config.toml
moe_layers = [0, 1, 2, 3, 4, 5, 6, 7, 8, 9, 10, 11, 12, 13, 14]
balance_bias = false
init_std_router = 0.0365
lr_router = 0.000473
n_head = 3
vocab_size = 8192
norm = "rmsnorm"
norm_place = "pre"
tie_embeddings = false
init_std_down = 0.0
warmup_steps = 200
decay_shape = "pow"
final_lr_fraction = 0.0
train_tokens = 549600000
dataset = "wikipedia_en"
Below are experts of layer 3 (counted from 0) of a mixture-of-experts language model. Rows are named router (the router's row for the expert), down (a neuron's output weights, with its number) and show model dimensions 0-255. Each number is 128 + 32 x the weight over its row's rms, rounded and kept within 0 to 255. Numbers have three digits each.
Before each expert's rows: a language model's description of what the expert responds to. This comes from a sample of Wikipedia text that the model never trained on.

# expert 8
Place and proper names like York, London, Street, City, England, plus final pieces of surnames and words, such as Forbec-k, Convers-ion.
router:103146119159142073155074137131125131081172139153111177138154145116167108158196112123196138087147171170122155091121086134087057121142088171151142140095139119076158132167161142174089096226140160147142091120113105175158136135168127136105147176089134128178064110164103131132134119147105136130128118114079164125126125168112104133111128118142118147090166117129087109131138052133144084173189139156147121122067094134108155113170158091116130149126104124095142084156094184105091139088140125170056148115068082126104164166076106131091140135163132147093167160104153083160119161134180157152087175150093115138119116110163142080141147111134078139212159218104106142091147097063090141106108105153132157071103068173124162127136099080110115121196126130149103192120137083117159099061088090
down2:142140119084218130130107186118074068117121184125092083101162121127094100117119095123146133049104136152125145126166104151113195153113128163150225137099119096094119099192084149113195116167127064111089119132078161199147078119083143133078147081086189120175153116154098182131101151147177122118118103152144137124156146145145099117167117154147116155157076149147184141111106119096174137124154157127121121169062083109168075105168130066144144088137157126130124105165070135190097099145179140128156158125141109124111115100120122165097102173137090172174131177107173081111106152076109140136156114108094087103115122084173156112090161196159169130156125097113127137146189151181093195155128128112120103134139116161125146102134073094095133115145106213138149095104094137136103141138187123
down3:171134160188075173153087163117109080124088110103101181099152108189075090164114138148178141145135167109097126168181190149135113089117058045107110085121143140119135118190071131151097060156170129170162127152161065140167150133123164138142157129144105091147120134114142156093126140135183083127156142186117120136173104098176164136067142079171129167109176133127127109174132110150112138181126078081109140180153101133141076131062174128130117144062106146093142063154144103110065155096147108195142126096134102145163098153111082104169094149161111102116093129176074167166143120145106127162058067134071141180126083104100118147151101181162112117157129080132110149130089144127157102121121104131085149131166116166168107154164116161110152182072149139135085170133134094127114164103139103
down4:172160056124115153113099092111142105117150106149155171164162163144094212125080178094173115095105153143129126138054107156130101127161140158167119155139142140154113135117139085144094187135158075108123151119153145098077168090110122111076106152079122110163102159176143171104142115093094123105133104166170129098122095100099141074176126118104119112136086080162098121076195128104136130107181113065161143134134159131164124099065120139115088160113147066113085145167132088148129160113154145136123109087158142120109105243131110101110111124123120123083113106136132153134105115107145133115152109101152085103153107227101088149093103136184101126065190103105093157082131124116102191134145115117055132111127150140151165113059187111114104137084116155110088169134206177080059073110167159
down5:119114175111082175122163131136143108048120166073160127152123059175103153118138185132069095133111136112119149110159134088181093136052185105158129123139116156155091147128145096156093113121143163182105119151114165102127173069137104060079147080160158111074147159181102175095156129136140112113147103129112112162147122082094106141107152126166143064108121112139134121126125120188223143152105123217103129145178136097092140164126154183091057095092163074130169148128162110148115214182130158163136154097162138145123143199100098120126108175080084114109113136133108173158098156151131058099117087142159168154130129128113182120150130180167143122154142093168111111118135152173134121157091153115139134129133098163123168148143114136076097152061140071153178167130156166143168087157164156
down6:074168200133137108119158127094144174143178083092142129091095119167129122060084124156106110114092123141131148153106117153178056102161127144110117104172098078128175123063150174133147132142139140143112173111102114131148160151137095109124130125094103138110117095127104090163172149124133121150108150095131074126136091106132132120133140168127116133112135137196165135070102174108160157134140156168107151152119105168050133150116096151164192129143098159110112071102134146157098116159145137073140155159186119099106204077065114101140147167194103217103079086142154128169073166191073169157132159134116125164115147177129120100105141190049134175092068101105095136126158105155146088114160157127163095142139126138127115094151167116073045184148128126128062128119118157149098182061152084
down7:139138125115190103132149168104130180183074120124141089095097051107077130074072173101085119183122130110132163106073150196191043112100114140184144173155163113175135111069106113111155124099087117117151149137132124126114171175052151105170157129115103129145161151149138123150134172178145129105194130136127153159133101140121124101136178126091178119134122102127157175096092083113108086087092179172155102083134083131171111119086154139143131155134062112148170120119159124132062157116157145144108152104111156131144095128103102093104085139081168098121119106207099140145152146129145074104163166159161152169131123172118099150107123105122094136121145124100182093160149114065148110143110174061146062070115075174123139198165145162134122120159164140139097149056137146137143167116080190
down8:111177148109133122110099121100150175132114185113132156080161117106150124095172160129113118175069087110145142120113104169069131098096147118086091108140146088152149152052203140156135112123195154090146139129111137074104106160105161112097109111093163085140147102136096207098117186154130174091171133113085162153123052126124134079125170102112090141130178130191087160114114092117106150106096148100092161142241114122161100138061155179144158145147099091107145098174131145116130173095119089098120168133148172122140148070172109132107150117197133148136086168111114194177166142102112160194191122144124165086138063099130117173164099153167159188120120106105129185135199116150124124135150166127071058122113113120150142136106088152109131116144123149175117129094123147132167111181175109
down9:121164125216134114157132203163109130107150150093122123139093119144131171086133175077105105079139147137098155136150131079142132184103088112153141136107107136160135105127128129122140131156148103185140123129181118146143120095088113159174102114170120158151172134065095079153168112097135131202127074104103090148128145086151120131162154078103173090100158113073150134142107125093140125136138105122176094122132098119095117142196113147098125146111125115112159099166144081156166091147145148112110089108180104161197131157121096160129113087120125106177094094143215142077132056084118161178032134131106129083173124126091154104108137174148058140103091153147114134066133171115055179072163095168184219154186157150119123082135072108135099091108074143140140160161129095084148163137097113
down10:125109149129106171145150135163110158198180072102128117127163151106117152130117065118107116034156113128114088122134145077180145204148123129196171130134164156095054122115173047135116168164061142118119148157126081141058124121104097106129173131102086093086098132163129124096118120083141151144072111084129131150112143146142152120112144113060163090133184154103111120143185148121059130125119118106103142124195068075106092134155086067092195085160113101178085124128171084085097073105139116142157232162111134155081101107073132117110123128076129137135137128114067113122100106130089155163148152097095135091088094120130121097111155143159114101174117143123123138163082133118164159145193144127107197148137114144117138139104122113173107089129167181137142153181087126149142105100176139
down11:094137165095199127087138124152112093121110110105153134154148105038135125152125197118159086116127115093117043099182145076116125110135116119119134117079176116101122132123111131093088077103121104119114124115127144055144157093125161134181162111120110162100146132164154118101107075103079120120165044135075158161081073171116109180098102096130167138118125145092075104149135096125138182151130137138090120120184178122188148132104094113146113109118169140086076068198064199098095069153136115089078112128079110153159148161111115080157098143108123109073166114142128099125111161115097127145148130113130122143081128081083177140070119128071140138158129132172145067117147123162134096178106115127166110163162132052196174114168139131165152169150170119163077140168174145117064130127097102
down12:178152100174123175125103088149141157139155117163112161108092158103137151138157139119116146125146166095119116059104132191117166133065177159145125136163122145140096098102204083113103137110132126108093170129161101175108160078141117175123101096163150121097147064142192127155120127123117115116143139127154123143143112142108156083124125123113159111095113180163077123040119171184158133064153090132107119153083178144131166107065134137072177199137127088111110043151118157113119150168188098109123143158089069103106131147127140098130079109087144170132128123119097148116070119132162167149084055191148074086097146135123116147129160135139153095165126117161163163073149111069104143152151096129106086144104181145138091104109116144121211055109097184122088119124069040151130109092099165
down13:090130149128137118168138119151048134096089118141125152084153121098166103124146122138097109137060124157106146129130174125095115130122185124097175054136080125099145118148117184086145112064094104118137104095132061116136161114092135101136055096088124202058182103089150137199130155139128111129177103130132132149154121097108066146144090122112130161113154166152123141078162147169154106152075099129117153099120119193124112151140150199111112133120126131183105105116120155098129040112165117098141092139110114090134141109101075146112139097120138109098129126155152200136177136209146162121161076118152086119096090119119137143144110080077071144170144107097040071086190165145189121168133152152137099115086140077102128157165159158159107127106152149226121145178118123107151165136068149
down14:090157072077123117118098146163123132147122122155102135150170113095119139097107118162125193187103191130117142159090142151105075116081108210129139122105120094155179089101152116109145125178159154092177122176139134124168140113121120145125113132135153166112156139195102118149162160106144107141150184127106122107104177139135108187180108098158137083138133115114169089098138088153143119100083082078100153147112060138142129059132076162134125105142102159102161135184169129102183135133104124128203051118120148152164108108125162102146105160204100144099126168051132052116122134175152113141146160146095138111085163122116073091069149173088091117165130100087043110148135089093101133188166118184072121168162082177134099084148142193121087148100142121125112129126166082136146104189087119
down15:128126086124136156176156163115176117128071092139095174103125102170166117141106093186099162143073149171123098103113133155028158084118072129113126185094095095113123125151107146103207143132145101099150171141138147185175136137206147107167110117185137137053181137124117095108070157128113156153144158151128081098157093146116131130126162170096121130136103126105094066108106136171152167106125136112106118117124137126131118108107106155104101130097175112139147112133109130154117089186106149128112113093142107183137075080148154109151094141127155099145122158106116128169088142136083143157077165168109117084142146107093165063034102206164049117134040117048079144143144116120151075154107118115084100148126137134103140094088090119139146160180139193114145121079118115103132048143072143
down16:095107160169115175145161162148176089112164126124087158100119172057142136127146140143159125160140133164091071130119129103137160146106137147096104140068117085127156160167145097134120085202098106092055117155132162100079129153099092117152137118162139145097133072171152147169141107177055083142111168127117131101121147140095127083112131115204174121137187138141109150014136155185097084154131158094102135128153136095096102130061143128138153100140151151169158137135120101078196113126127157176129086138101162121116142116143183202167086101096156087148091084082140069112117098137122097117096133171167135107124137177132128122102091187121103118099130133105176056166119118133147070109151148125113109102140080160129182076100201191162138175142082121150067121080146158074114109113112136
down17:176115088102136122166122064098165145119143092131062146135084100129174148128157185173100118153181137140088172119066103135121130159141145141135164123081157107128150109104155145104114109113165110143132150117145142138071130131136124152161120144124073142142074102191097145131152154142107084125197154111176104125125078078156084113119151154161174120175082119113099118121184105113145097109143131114181169080147156153139126137087124169108149159108150088129093127094113141097140145109106145154125144143148104151159126089136149127098138193098103177163131106128115197103187161115183101052067119194172125133138122156144098137114079062132130116198114095129112107094203149053207156132119109116158152149071172173125101137194129110174121026170188144091136067156124132092183178149121132
down18:166118118118145160122102128127111085169163116119141145151100184106169113127092132156179133156156118102149090166144095045133122094110132145125159092123088066087147157126067137100137173146127157133165114079145108142153121188180118141122157140194159075094095143150180125113135147154157050120144171136125098105134172089102162145090119076170140097165151104162113135141132137138122151143137112133086140138092145140113174156129121147179083174188085105146165161081160073110109114136119087119150110126142099201102108152133114184173072143160131182094156131234082107067156115113138140114136091138075070102118057110137107109126211141136085087083146101091124131092138150133172141083106085158122181151120158079145105187154122053122133143097122094122158157140130144125138204209082126
down19:124143157147064104118123120113124093076135108131142134159159148200179131137066094133148125105148131131083066117084116106163153143084115126174143103142077119133128152205070116063146135106122099142144121111133122113150102156116061126104193132175154153137076160056122141164102130129153157070133131151150081102135144122110128050119118089120086145136188122055157109199092137124140151082106147150113144131116172103051218155162106073181134143180139128128077157135088167149112094131103179096145073130161187110101130125022151111113080115104121078087116186121134122127156131124128130141134136142169074161110132103137129166186180128113104109151148114141131112118153064112150085185099112135102137105173106129157113134119113152145073134159069216108140114121063120133154102161143150
down20:132192146096062094097130167222146115074142148141085139128207083107089145171059077112108106152129106138071159129105163103147150107130114184069198174145081153158150127140120117093171124102121181114162130131162101129173084062099109120154109119152095142104138152146116147137114146167128159081134105128149141141170138087085107145153112140140142146118119106170145120058142151131165125138116094139134110135062111146154125141138145180104124111097116154156150096133149196101167088111089123132112062121156125144127144147104164113116126116164156095188143150172160085132116099151077118141156173148137142131098138112159164114043126139164118105111152083102105090132079144096123218096160127143144208108076116143104152082123123073077072145070076152183162172114118089184157081098133065
down21:095115165084106116123106143119125176159046088165110155175124141148124120074080138141132094113188142108083085120115080073161098084098173113129100090155138113139143074134145145111171102134137130098139125128134181094134119139133134124071122120157143133149126141105095147088078091130129125106135106139138092165100121160158086103194159170082168147158141112081140124143067119116121100099136148168106082093132132134124142128142026132114053105096094063100165179103106147087118157080155123141126098139087048220160119107102111146146132051152141105155146156112147157179142090114128111085197104127124169178090163135149118184217125097143129169145121108109117177131113074041102174105133142161093155167184153040159136175099147125126111141137097110108172137126090137115111148129144180
down22:134143153099098146125140105133182121138113190146100165131083123096110111129128168126202154115100111151139121201138103140129124098146119127109149163108174161140134115149161124110168136083109158142097105140162060082113128119117103152150125138174114063181152127057141112133078100113103176110157124148194109131092105107133100124106118072150163120195092084104145062148174133172142174117147131097101129138161116148137097126136099134139090105137135099109219100116139163108102127107119100220163110152143027172156049094115105128126119099123133120123079103142215135130177152120100233108127173182148121109078191127116099125184105129125173176182162115126125096121113079126136147169123133085189166129103109104168125106120081090098123115113154134141138148181105177099083109062172172
down23:143109096115172076138106118103143098150110097155163130099106141112134138146106173102118143135108126170147117146134048135151095203108097068118125108142087070163061151178146105119152077115138162118141129129169125058117201119152132070138083111132146155130112153084104125135160145201106094131097062094104050123155156113097132174142083047136105125135138127155141133038119167144089192130169145072133188154124163142170165140094168127116109160124145139095163128156170143082142117171070088169125143073102099148156164165113133151141063092144144087166129129132086123113154151132100063074193145152102126139138134142094109097114107141132157145195173086122083144127180160137123138121107197143145145117187145114122132113141223098070145129129119159117106131172081135124150154177122183
down24:140121172166137114199141088136096128156117102141111095089127150135127092070109113134122113172172155095126178090135210122128081081117115149193129091112135114152129079167112139166138111177114098139109106143119167154192172153059103109141189072099111112113090170112105162098089136084096072193147153153174120136080147166069109178057140117127094131113129078099164133122126126117167174116102117162103173132127162192114163059144136150119168080140126157167147086161141057091113165104150167145094143122115115114131143080156120087143168155168056095096115133137119116105105197147107120105207209177099096135115179119128108135165114080057143134126121145113117079104105153093157146117117121173119056111130121117161103167132182111179101140096099086117153140129167140094091144150155096
down25:129182099189122127088106162072135095190140123126160137064089126135103084091168083122105161156117030119138116172149137136135105127122067119145094140168126127145180162135125161148123122061165116143084111105075118101161157139137134095093142171086177145177117132085126146159136123210181153113100149134069130100117122112138096159136135182146123208116115142060098067170156155145089124141091126095129132101143077079147164171143104073148079112083150162136173126166110131108130127146145144098115134125115170179129098124124101129155065142161061172130078136103136088158115105143161115148107065141167115105157066137159132115179094090169147131128205141163150167182099122174147127064130100110099126174142161176093071141154075172092142103171056129119122082136164108097147114134132136
down26:126108045195179104122139053124123093091139195160186136144114159146155186140101092215149088185175139132192136157172142149115117138132125079114178188188189111171109147117155144142103139101113152134163124178136098153139158050119107125143142076137090156188152134147164141130121124118094108125136140189114103130185141137163134176073133122141187144179090083148143130133200160122100130159097109142133112079146162093096089188142177160143120111124170122109170147143087182090122138120092146094137101087136105148160130153153164104128095174099117119147128106120124135121172181099093094084128124112143126046174180119125089094148126079198116198197068100170128107112115157101144117104143129123147138121138113114158147110152114153115133105143140080116128124174151106140167130198141075
down27:078104161127113136066076135084081090123087168163134164145137142172113191125105100168071127072090114170140165152135084125097077153091139120150160118089208145154157098169165173118079097105105099102137120105164070103129115097095109141096151119160117145139112107123136167134124131190122165150149130170103137129100118144157150199105150124115133162150066127117064183111142160194205140084115122184123151104032146106109127086104142106119133103064147111110113102120092074135163169139171085145127171131134130158121129163082165144145151138107178086103133134168098099142136062194060078115063123190113130165120111149096164100072118191137136178124103126134134103114128150071132119138081133200083141105160112161128126134059090118115092138111155089175159114096138135110110103119135096
down28:116088113096145104140118128131130170116102133062076136135094119148085130158140108091160171089105120111154081104107045135133167145163111114136122170212151163146115115127166138113148183127213167121059069135170123106120191114160133112104110119096097111151080159111090134171170130091159169175134144135124141129154150097155179086143118182091185112132093112132089144078136148149142139118086152172153119125164113119112093155085109056184112110135092139072165133097089140151170157088051109173121145098122163169131093107086132143156212101100107166141113158142127090173102091106133108102077126160094175081164124184140119160089085133087153133156207101146016127143152160132126101131094127150112205115126103065148100115114120123131165207142110144145109117104102120122136089148137129
down29:115145124078139085080113127156118174112148144106127136076129151131143132152126143083123173149159137126147057100122109148115150148077105134176130188119099129055148108108120068095159113122145176059124043155140144138151082132110209082105133224152089177097138093086127106131130135131175123092041096124134131115101127125133109117148171157129111112128147149138128120129123119149098136086129153112183117114074121111171122112101144158059123134160118093135131105141134178165146112111062117147161124135178168173128210154110156064136140141121141132044109122095079090099149115022140105142130158101112110123115089185126172163161101121191078110084147134179121086114100072144074120046165154144165137117108111105098145106087119122099190115151087104105093096112140144119049149149134137
down30:157114076084191071142128088171156119139092121100135132107116149082115154190134133118172156107129106068172135120124124171126138137127114157108136131155076111187134088136138085155057152134112107110104148089186131134137166096137113155131101067065185156135123114160156140125145203080139116118171124131135162080114099128101096110136138079086084124195158110142097127125126101109099118095111093099129160151145099146120092136123078114083103114094096150012130098137154123137109105083091104078085068144151178098142067117103138085099164136079185102139157044125190069115110152134150190136118147145141070114119106123193148206165154159145098102118144110169151111104141095113112113097071101144111154117140201130068150146074139087071154095157127098156108149116182124105105152124141090
down31:150160135141054136088165134122121136117100051142149151107171084120176092125141130134096152146151108123119109188064077126099164133178166099176196069160081087115112146156111122093101153094166166157059191072147138118116106169154131105103158123185118161145091148162102091155151099138132143078173163107147112090109098154150140138196141117114131160098098162110158132104130159165117156149091154023136133144126110118067175106139115106135110088135139117149145133160076172121138070109176120124113161103183151100099130161103179167162157158141188135170167111161154162118168102146143156089128114111137115152156167158119167116141113153142160131128136132170127180130208085111102074148142199146112121126155148149107143097072145155170140150113134136084171147134167076092092189050083183
down32:114136131159109122164124203118108099088062102152091144129102173144155117145159145119091127135083130170100189102153145131114120103126135112143100074080075147128138131146132065121100102185146044147096145129078149167182106192134113116130119066117083079111088156129149113138065173116129124150141132146084179115157147137141100119137134114110064069143163120170159171164090131185094130200139125121139124133076159094108125100117152092119092158132168112090080083153184037101168083092119166102161152156076130097112100123132130101095112118123098121098116118114124144061184198101149156087213208090149091110125144120163095075140179115117155120131150190160192120110139140164173131145150121176132157163159088170132179159082107132176113122130086132176137097132146164120117162112119123
down33:112099175176148112131083100109070130144146119110139089117145082114120155142129111114152093158094129142153131123137117151158123164116079126165159132149133164176134136116181125145176185093064159102146113123122125056050155126095144131088193159132036160139174159127146116120144151169180140140144149106175133097128133139201098143150110125099128109176109019184084126091130112156125140111119122182071137134128108109181176109118114151099177141121184134135136126139132176165113129122148128147180131100157109128126104040138110095098127123101145150141095128072121157088116133196074186180143151128101143131163123045107105134112070137142140177157086121122129119147118072172142078130122141086087138163124165223166090164135130093155146189122071067124132099104070131099155157090124180
down34:138117167081127120111196145153149111075145124156169164126081100150104157051165125138081186129089110105140126056126131110139099166120125118155109135084096170129211094075048104116190199073201122111149068112074110096165162069168110055120135108104142143133111174123104114122132171085143125094133097125101161123097103101105164041056127186153113096166107157089125136175102084102114141144148169157109128086112147119204181144080121147081186137135125140137095098083108179084102107080115122169116130098117128078090121145160149141135129159141145176119144088157108141112103121163158080211119122161108175148136151089116142109184091139156183132133112129114110147127122132117076160135142125123201117111106138130125159154114108175141125077156147151149103136118094096115113125151182146
down35:150142122151192150089142106073108091130121171087178145141153123121077152151097125136135112149116099143129106160104120082099140110122115106193197151065141099125132108169142093222125137165078155082111150175086067093152164142119130172152144155073138183082145083171129115155130149124127105098089146122089143175165167215132121138159150098169208133103146134128170084121064160152182116128119143135132148132174109135109158138172196151140136102189108117102161092155154099088157117127137132140152179088098110084122139156146163137114113098132124103160149201143162074105101129152116154124124083055146144044131179162138067140166125120133167101127136119138125131106133124126105143076133079090109104157154217172128167085073116128156125150095153132177209095157145089093146119153108090
down36:100090140152137196141153104112129139119106162108108136072082137134097162134101212110173104221095124061120177139106110169113163147105098129111123177129165112135139186066172089123124217091116165146200141148100141146136121116158206100090149130113125118119091144080101190168161140155122140121117085095139142141146154173104101181093155127136185151142080174112061121146096167136107112120158147063169046108157085129099181136155150192133149110068113127147114101170111110153060115137125181093134103127104141109119160116123096100125123139169095104081106151115098117067151108131128128171161131106152162101146125098151073199147142123169111149117088105136140143066136090111156112139126138127106044120063069098105150150092110183107075128142101120185140132130118107107107144101099159
down37:112086148144133185131148129158125127077113098121157144105127110137120123151102127140168156146124157125111152149148158092133157145093090213150147085079152146128094107110167136138154177166193158105140120129078135106216162087123142094121181189129145174087160145130120113103076078182115144072171083142123105111114081168130174164132129084150179115073129136102143123128129122117142123107125140137144148113082145133093111169120182141158123151159142105118150140132063137119159156143124157154143186164104094142089138100079152135138110153103122111043152149135105135202108076025160070123084143139085159224090091162081157089165119151159129084155126098128102074115102121157155145155164135189100161089148040097115162088142171166071110100101142158102132171168083141119155113177117181
down38:185140101133111174110142109113109147033174139147083134166162159137175115107143203107135069089187170143101194102149057175134082121088118070121186121160096134101166096130168178136196147087122128123107112163150109093105056091186052102131123144139117112134107082136153181156141129124155173124115124167144136104141081110160115138103130198154125142091133109110109197075151123140118136150127104152176141100134157087111157150120131129065151110140115026118176127099149086087129115169161079131115151120145190128099161078070165133117149205148121141197153174128166042117168096150124119161089133114105135125098154176138085143132138183137145151155058110143077178109128120118156181148129156141138093160144131117143150140125114117147144111178130123112106148132149153103124111113097098
down39:192131134133140146164135110179187132141084147100177052084155142085106116128158146082107175172122143134161164144129146148184089108167181112137058184110178078157101107192122108120092142146069246119085110197089089166136120131120080120128201107133084115121161094082134046080104096136134079123164169062099062148143129154153176071097102116123146094103140104112131109105124114140108110111094090117154080066131163089104118090121115126119104142126099152149177109127171141171131088129159163068130134147057159099093096160101143128129107108135147083144149106138132102115103112078156177115154159133124152121136137129159134134102151062101092171120111116110169135200098151145131143172096136102147132153126113175144145094147150169182152095138145131045142131102155130121111137132145076
down40:114125127135103112199151138144139140162143160126114107130170139154158155175129130118128161118162117140153152123144181141164156100173142130174125168101200091109150141105126098095146107114069129125140096114135102102122074097121185177145158084128130133115068163139107105122091087074174093113110115111143049155140092109069139113086160088162154146128165118136112138129146148131125160099156130145145162193063077081153155069166115153115069106153063130166125189194120125134110099108176096142120132139123118113107186120086158112136108183056086152172150165110138134128146192176126119120157140117071117082106138119167159116130073122129107071161154176166132064073152193181185138111189068122147157157130172113119141133218167128144118175165150087089193086091153108086159121099110142
down41:118116135143099161174108136038094070126159118143137106082143162188132090100127172170114145071118117128147099167125124120087069101085111109164120144135155148130103088149067107089162104102199143140124120104118176139083130125105147141210104077060170150101104135129166127114144137128082159113122131111165105131060113130076151121130132150158187135141165120130123130144179094135127076185104111030060215155087153083112150152205117121097119081123117146087109142149161088161087134159140098157178071179163080129141160099109101125100132124095178082135195134146118122153116112117131056110082064095118102087112109128142089139082139074111106145194130132113123115147135087129088168169099190156112075084126156133119184108124124139154150114157142103117077126140140116098140144160111093
down42:130113079102153146172156166162131104093093094133152165126200107125139151140121108170162100138142141164114153076142160140094094055100091077139074143066131194128136153149140096077167145176126092173125153197172131174072111130153134073164087172086112118085101074087126130140123120139142111119079150150144188125157118124160117154141092136130150151056101128169154136069107124192164154117055135140170079147115107092165114179127173147140157113143139148165162133115067133126168092100083149180146204061125169114172147175072092078134124193099102107151117092136149124121105190174103107065136081149096099166151130140120147077111107129147164140138095110158161120142140175116170120131138152087196117113118136156120178103121139184128153145083116140153177122139095172117168154141095091
down43:125164083231098140151126130152121153132144175093104159164135139143152078206160166130147093100144104149068181140180120164096115133099153133153181157140129167056191123119096099170143075152129085119059104068114172195085036106137111120134113113163119152142139156161152146151130171110141050098130165133157146161157131102202155143160143150126167124160170124151159126125107139127079093140172151199102161116090157121139150100135123148130139135186127151160118146138130137126153139142182090167097090203123168144133147161148229163125045103181130141126132167136122123146133110102127109200099120097154093115104119140092147158121165131160114099114122147167087108104107120156082090089122119156155176093127140150146149090081128132085105123158065089116171084123061135169146144124141122
down44:143189092133082130110129143142101107103147071130107100097168155130140138045115101150198101147130125120117183091116125088118141129114116072074094092136148128100130135083098173101154144165116138132115184121156128166141139198120148188174191146091141138087139122147139133148152166182161140123138152107188108131159114152118143071064135173137139165131158143153113130071101140143099144116135161103166139108163095104135080126105069132084132172156136094095132133063092090158138160117176163084192051093158152128139173129161122091129125083198129082115171134087125137094129127109189173164152143115141110093120160167179168127187116110133118103149170031144116111121148187139174181153131090097079135111154120189129069148114101090167103156187142153035138132152134136162139110163084146
down45:131136145106146102160119137109128142091136125139132074117105123150148084052171089114158148117132088125150140067105088122123069128139126072110202073097100127036110095149114139117135158108154193171088081155154113163181199150162093094173136110160154127135210107139143162098178163154113063120078150120105159139145109076118135155083102072106129165102102115093125170140080108127120185161074132190191132108099145123116140109085137088161099155144093119146112095088106095143080106131091162107115153167113125143125178172116112123108139128128083162132116128088121135199158074117146127144202108087109169098124111110102070180156164123079175131102111132134095190148145147106177151055085141116125084155083121124130111191104144180144160154178108058150131161108179094132105121149129116
down46:143044078091142194200114086117114137115096160093105131155126099111142136070117168132123099194174120106164106117129095165123080123095089122129126128124150130186097110107124175172126169095145151177103119172168138128155106113103145156172087134107094156104071159157141098117182076113073154087096112149140110158160129119089104122104132200125165144106175079118101110085112092089131127122146087122141078149104122075149092142146113178083161133113092135074131101107144149129065094115103142106103155083132137046206075156111119122150168127114092140143127067119124136101161171164132177126109042096118123138096098127095110102168054090131147174078078116118233128141152145125090147134149170100169084127108127191144204103183102167130121133076125130146145127128109152129173123119131140
down47:127115144113071098149082104123118073175054137075163149180106153147107167092104178124119107117158162045111118056099109202126124143150132160113146143187140103110109111100100096184154161130080111090116150069113122139108125074140136180138036091106115096150140140111193124127175078088160143148152149106145148169135121103140086166130100137114162091183110122076163113152139126062143100051088078138151127128123130122152144106107119109080144154105113190073075154124177119091158112111132152112108114109140098131136162151115105099156139111111153109129125082119178182088142134189069116101090115068201118130204146142134122127176153178125153066081160199164111128101153153139163145131113184099185159112109131166204093126106133169129149136114096128132156160162126113137125103130147170
down48:093033156092109205040235096125134171143121159162138149134156135098131107077122176127144084132166108166107156122156193122104122113096134134158132105115163166077118104105122190122153125130095138134076073118127070130148110154047113162153150150138145135091072190146147128155184096193066113088156133128149109166109131093135174158077119134135099133119141148102143129089080162098154114154101190101112103177130098074064115117126150116112158159176098123102121151099146086179161146151102156150152129099155165122113186101105113127108177133112150156137143140110159173149130090127135031159112100176112130079179177082171130136107172124153120097077106161169100128139166107117156091133147103104158137136157171135148163154110125099197128142088134125121145087161118154159122191128169154
down49:159174171081126143149192124196149131089137153146115090162163104129138139135157173182095102106105124145152164141149155075085180136139158076091110129139205054089156130186143125143165092125189080122111107172101116200152139101110157174132150100107121130132198171187115045076142105142104158194163125096168147152133092089171121121112134136112096131130117096185117118133145088110178114150076090157136104097172122114192146093119062141111113170181102140145197145138181112190132135132152082155139133132152181199130126145109102091170123142112186122149170108145156143101127100194151133104112113109122083150134077190084076099149149163056148151101153113149128089131161187162169138148140140110102103143138178132137105135116126129092157089150151128154101145169119133114128194109158119
down50:107171105112122147170087123128114180146116054143155138200148090157188101121130021119133122163145143074036083100079149054131148116143077106118091080061138101160093155145126136117172104193119101132111156106192124065107166147130105098157165147169107094172155080128134084111168122131120103173078121099155129120146158133146147118136144115118114139104163143131138138115122132159153131163133145159103090151118107124061168111129108190101180114162092108080103152108108136126112127142134142183097116157098073131110136124104073170146154148173109147112078169184132140106130156084122092104184182155064138142124148103143085090156135137120108195148081122087164151124154155069083175210099150085076115151133103081145090136111113160115129049123102070139149102154142097109146112107135109
down51:141107123137120121147119143139182172152138076156162099120114128101140115119131114116102094132092156113164164110110072110147149087122149165083124176104131170111116132139109136121124097178122100180130140139074141167145157147170103088144138171120143078155199101134156122047141069151133175105156159174147094174102142124168120120121082054073104131103162082148122111129022133125087190175110132115198097090059089185116123105159140166140117094126163134140196061118113127110202090141089162096103062130170138154111130171139037118092137031123102095132149129153120136170113117137174085120147137122104113119116206089150126157113156069154167134127107145074138098151108078125160165125110116124115163090129149148061118117134124161115098169103154113171185157154143121099142129081121082
down52:149141130127151089169108166080171148107083196178192173092060105155137087134155108148182141150102140107095121167175116182194142108114125157095170141056166109121094118165167093119064146191093044140104151100145151172159104149093087181130099069147083170165122089099148188145098162139049163163157139088143127114110131192125132104096076155179162136124131138085094166106157143085131143095185138145131080106179158103126106151109186158138150166171157070101167120087109123135101109106113148094113149111129128054081100125124128073074136069179118125102149151102134142138149093170125112079129092143126147162109096143110116129142187122143109131079175083127169124136142119171160072106109137100087106151150101148140088150179131082087130145145147118133132139131163148065139104119128143
down53:163138127193146216109069134097155128114131146095155128047133165101122134112163093198129149131126153113130139174124138122128166096168155147145133134128107106141083185097171154128125148106121097147153159137146165156154101095103142159085111122088171119116142103146122168113072176149128124118099057075130120136125091136110143133127118106070136106164128220111073100155141149145170149109162160133171108129168128157141124200129074089148127107165181072125138143145146140156168129170144107133049164112170185121155070112111135162078117151069139100162167078122170127189163143069143093085101145150148151074137095203153111115126085126135165103150113088105139147120140122101131151108088131041182089145131160138185127134149101114120076171109199179152151144167110110082101097080062170
down54:141109140112121161126153091149124145145130186122102116171139098201106126142102121102179192088088132117174136064103109111119094131167100115098084104096130172144144136086098103097138127127149135098069080180155132126115161122200131116142069060123097098061118115088126118136113114100186048195163121128105100141135139125132184117129079069167158101119084152086151161127144202126154163127123103127170159141136188124133138150224083092156088070137152065118069136094198143116141164103114134157121106150106174184124101170095130132111118132100126114144107127180077084144117070116150100132133120141123177163090168119103136118157103155127116170160141082173108145160097120177124119098076112101157060162116137123164171097141119111138112135119108157182114185182138128166181047127113174
down55:160049122125219093125134152087135150052166210151106086075160132109107129047107107133187145124181119125090108081125170076101192127137117161140125104100192164109159155135124117087158151135130138056191131120111136119118142119159115146091159156097130116112144125107097162162143104077134178127159092132160141179157048132080180117146190102118094172162084139117113134140165109176101122119124183119221124112191170148073085136160148116136146187141064167079143151139124133145149129129164129140104122143152115138120139118109091079070136116131105098142132172102119113125226158152083105156181099134095125116108128144078173125084090111144137153135160109087091118158102126093141167086103121135119151119095114138170093135120101147159101161168144123117088177052128148131111147140131086